Weights of a small mixture-of-experts language model, trained from scratch on English Wikipedia.
Size: 8 layers, width 512, vocabulary 8192, 98.7M parameters.
Experts: 128 experts in each of 5 layers, 64 GeGLU neurons an expert, 8 picks a token, a softmax router, a shared expert of 128 neurons.
Training: a variant of SOAP for the experts, 352M tokens, 5376 steps.
Below are experts of layer 4 (counted from 0) of a mixture-of-experts language model. Rows are named router (the router's row for the expert), gate (a neuron's input weights, with its number), up (a neuron's input weights, with its number) and show model dimensions 384-447. Each number is 200 + 20 x the weight over its row's rms, rounded and kept within 0 to 999.
After each expert's rows: "comes after" lists some tokens at least twice as common just before its tokens as in all text; "gets" lists some tokens that make up at least twice as much of what it gets as of all text. This comes from a sample of Wikipedia text that the model never trained on. Tokens count by the router's weight.

# expert 64
router,216,201,192,166,218,193,182,179,202,180,186,227,205,177,234,212,193,193,193,193,194,175,179,186,204,200,205,193,204,202,147,227,223,171,196,223,233,215,193,216,183,181,186,176,208,209,186,190,224,182,191,165,160,222,186,185,198,185,200,232,223,178,203,198
gate0,236,198,167,235,198,177,216,162,187,170,185,191,221,191,187,203,161,203,209,187,187,232,202,198,200,210,223,171,197,183,206,180,215,200,188,230,208,191,189,174,195,198,183,192,205,179,193,230,213,176,193,219,214,218,205,179,184,210,204,181,164,240,187,199
up0,188,182,196,254,211,192,219,170,215,225,192,178,171,209,178,201,175,208,211,202,172,164,184,186,177,192,223,225,208,202,147,173,200,173,239,222,192,202,272,236,190,187,223,193,199,183,193,206,232,201,215,199,227,196,188,232,210,215,198,177,222,180,207,201
comes after: ",", ")", "s", " He", " he", " It"
gets: ",", " and", " was", " is", " are", " also"

# expert 38
router,196,199,224,153,217,226,229,199,188,204,197,212,208,173,211,219,229,200,184,217,205,194,185,244,203,198,188,178,239,216,159,226,205,228,219,194,207,163,198,216,171,188,209,188,213,210,222,200,186,163,202,208,215,208,197,211,177,207,197,196,232,209,229,180
gate0,172,189,261,190,218,200,214,166,197,189,160,196,181,209,206,220,180,212,200,205,216,192,224,187,222,205,201,195,214,214,181,194,215,195,194,189,209,249,221,209,226,228,218,161,222,223,232,192,182,248,200,161,192,188,216,181,188,208,204,189,191,212,214,220
up0,211,216,193,210,192,206,205,197,220,202,189,181,198,163,245,218,158,198,225,185,209,240,235,185,184,178,194,186,210,203,210,188,200,210,192,202,198,192,199,213,191,208,193,195,169,248,196,183,220,179,204,251,224,203,193,185,184,176,184,169,208,203,181,208
comes after: ",", ".", " that", " \"", " but", " and"
gets: " he", " they", " He", " I", " she", " not"

# expert 18
router,192,187,213,208,226,212,238,183,205,201,176,209,225,161,203,213,213,223,195,182,236,211,179,206,239,197,195,186,219,204,179,205,212,206,215,163,203,173,211,205,157,194,199,179,201,202,231,187,187,165,187,183,198,199,184,171,206,171,193,197,221,231,243,207
gate0,195,198,202,191,218,184,192,207,223,213,158,213,239,184,199,186,192,223,189,187,194,209,209,213,240,190,209,176,182,219,211,202,205,198,209,192,194,210,176,253,214,201,185,230,196,205,213,227,159,180,202,191,190,195,157,206,180,211,209,217,198,184,210,210
up0,200,171,197,208,186,211,202,227,189,201,227,224,160,196,202,227,196,205,205,225,257,216,194,181,228,183,182,223,179,196,234,228,209,189,218,204,202,193,232,214,212,192,195,222,203,205,187,199,196,237,219,219,148,210,204,181,221,198,181,159,182,197,193,211
comes after: ".", ",", " that", " which", " where", " but"
gets: " that", " he", " it", " which", " It", " the"

# expert 68
router,209,196,221,182,210,214,200,197,221,182,192,193,186,204,199,182,211,214,171,177,221,187,186,235,210,178,174,176,220,218,180,204,198,231,224,222,174,209,215,198,193,197,204,179,191,198,204,191,202,178,226,231,204,173,228,216,184,178,206,186,195,180,197,209
gate0,201,194,210,239,209,204,185,190,219,199,194,175,216,186,205,211,229,231,216,194,181,190,173,203,216,218,175,196,201,190,181,207,265,195,218,209,198,211,232,219,177,176,198,199,157,191,194,228,206,193,231,177,204,186,222,172,190,208,211,210,219,212,211,203
up0,204,207,165,198,204,182,202,230,191,185,222,205,174,178,192,185,223,209,219,222,202,185,174,198,206,207,206,204,209,201,173,213,217,207,182,206,208,210,198,230,252,197,188,216,198,172,186,221,206,160,197,196,190,232,223,199,176,169,211,183,222,222,226,241
comes after: " |", "|", "  ", ";", " Votes", " %"
gets: " |", "  ", "|", ";", " %", " P"

# expert 58
router,215,206,162,191,211,182,218,191,184,175,210,217,216,196,226,229,254,191,180,198,253,188,174,246,204,195,194,190,206,231,206,214,199,202,188,174,161,204,218,202,200,204,193,191,194,225,181,202,208,188,207,240,188,191,182,194,181,173,201,237,154,179,221,177
gate0,202,214,195,242,212,202,207,223,186,188,208,223,215,186,205,204,212,171,191,218,177,195,212,201,209,197,192,224,209,204,200,212,194,172,209,205,189,183,218,178,212,190,197,180,212,185,190,233,215,218,213,209,230,221,161,223,208,199,174,169,205,153,206,206
up0,189,192,234,184,196,196,163,209,199,186,200,186,187,170,196,209,173,218,234,222,229,195,205,216,210,223,150,193,201,211,216,226,213,221,208,216,215,190,155,222,167,257,190,199,210,213,189,196,197,206,164,201,216,197,222,199,164,211,214,212,174,201,230,185
comes after: "  ", " |", " —", " 0", "%", "0"
gets: " |", "|", "  ", ";", " 0", " 1"

# expert 114
router,204,184,228,177,212,226,185,184,205,199,159,209,205,182,211,215,224,174,190,180,192,180,224,259,217,192,227,160,248,238,194,232,199,205,203,184,200,186,187,202,221,186,190,200,199,194,223,182,216,185,215,201,181,182,167,179,179,170,190,237,183,186,204,191
gate0,190,212,211,232,202,193,214,222,188,187,243,166,230,217,178,231,202,204,217,205,228,239,178,210,199,201,162,182,192,184,188,203,237,197,199,232,216,199,190,204,179,199,242,196,179,172,201,162,183,171,179,170,156,192,200,200,208,183,167,215,205,201,216,167
up0,177,160,185,171,233,211,183,201,231,219,197,206,194,203,185,219,210,236,210,209,193,174,195,200,237,227,188,203,197,224,213,200,190,196,174,230,190,224,196,176,217,189,221,200,228,205,189,203,170,193,211,191,210,216,173,175,195,230,203,212,193,183,180,202
comes after: "=", ".", " =", "\n\n", "\"", " one"
gets: "\n\n", "=", ".", "\n", " =", " of"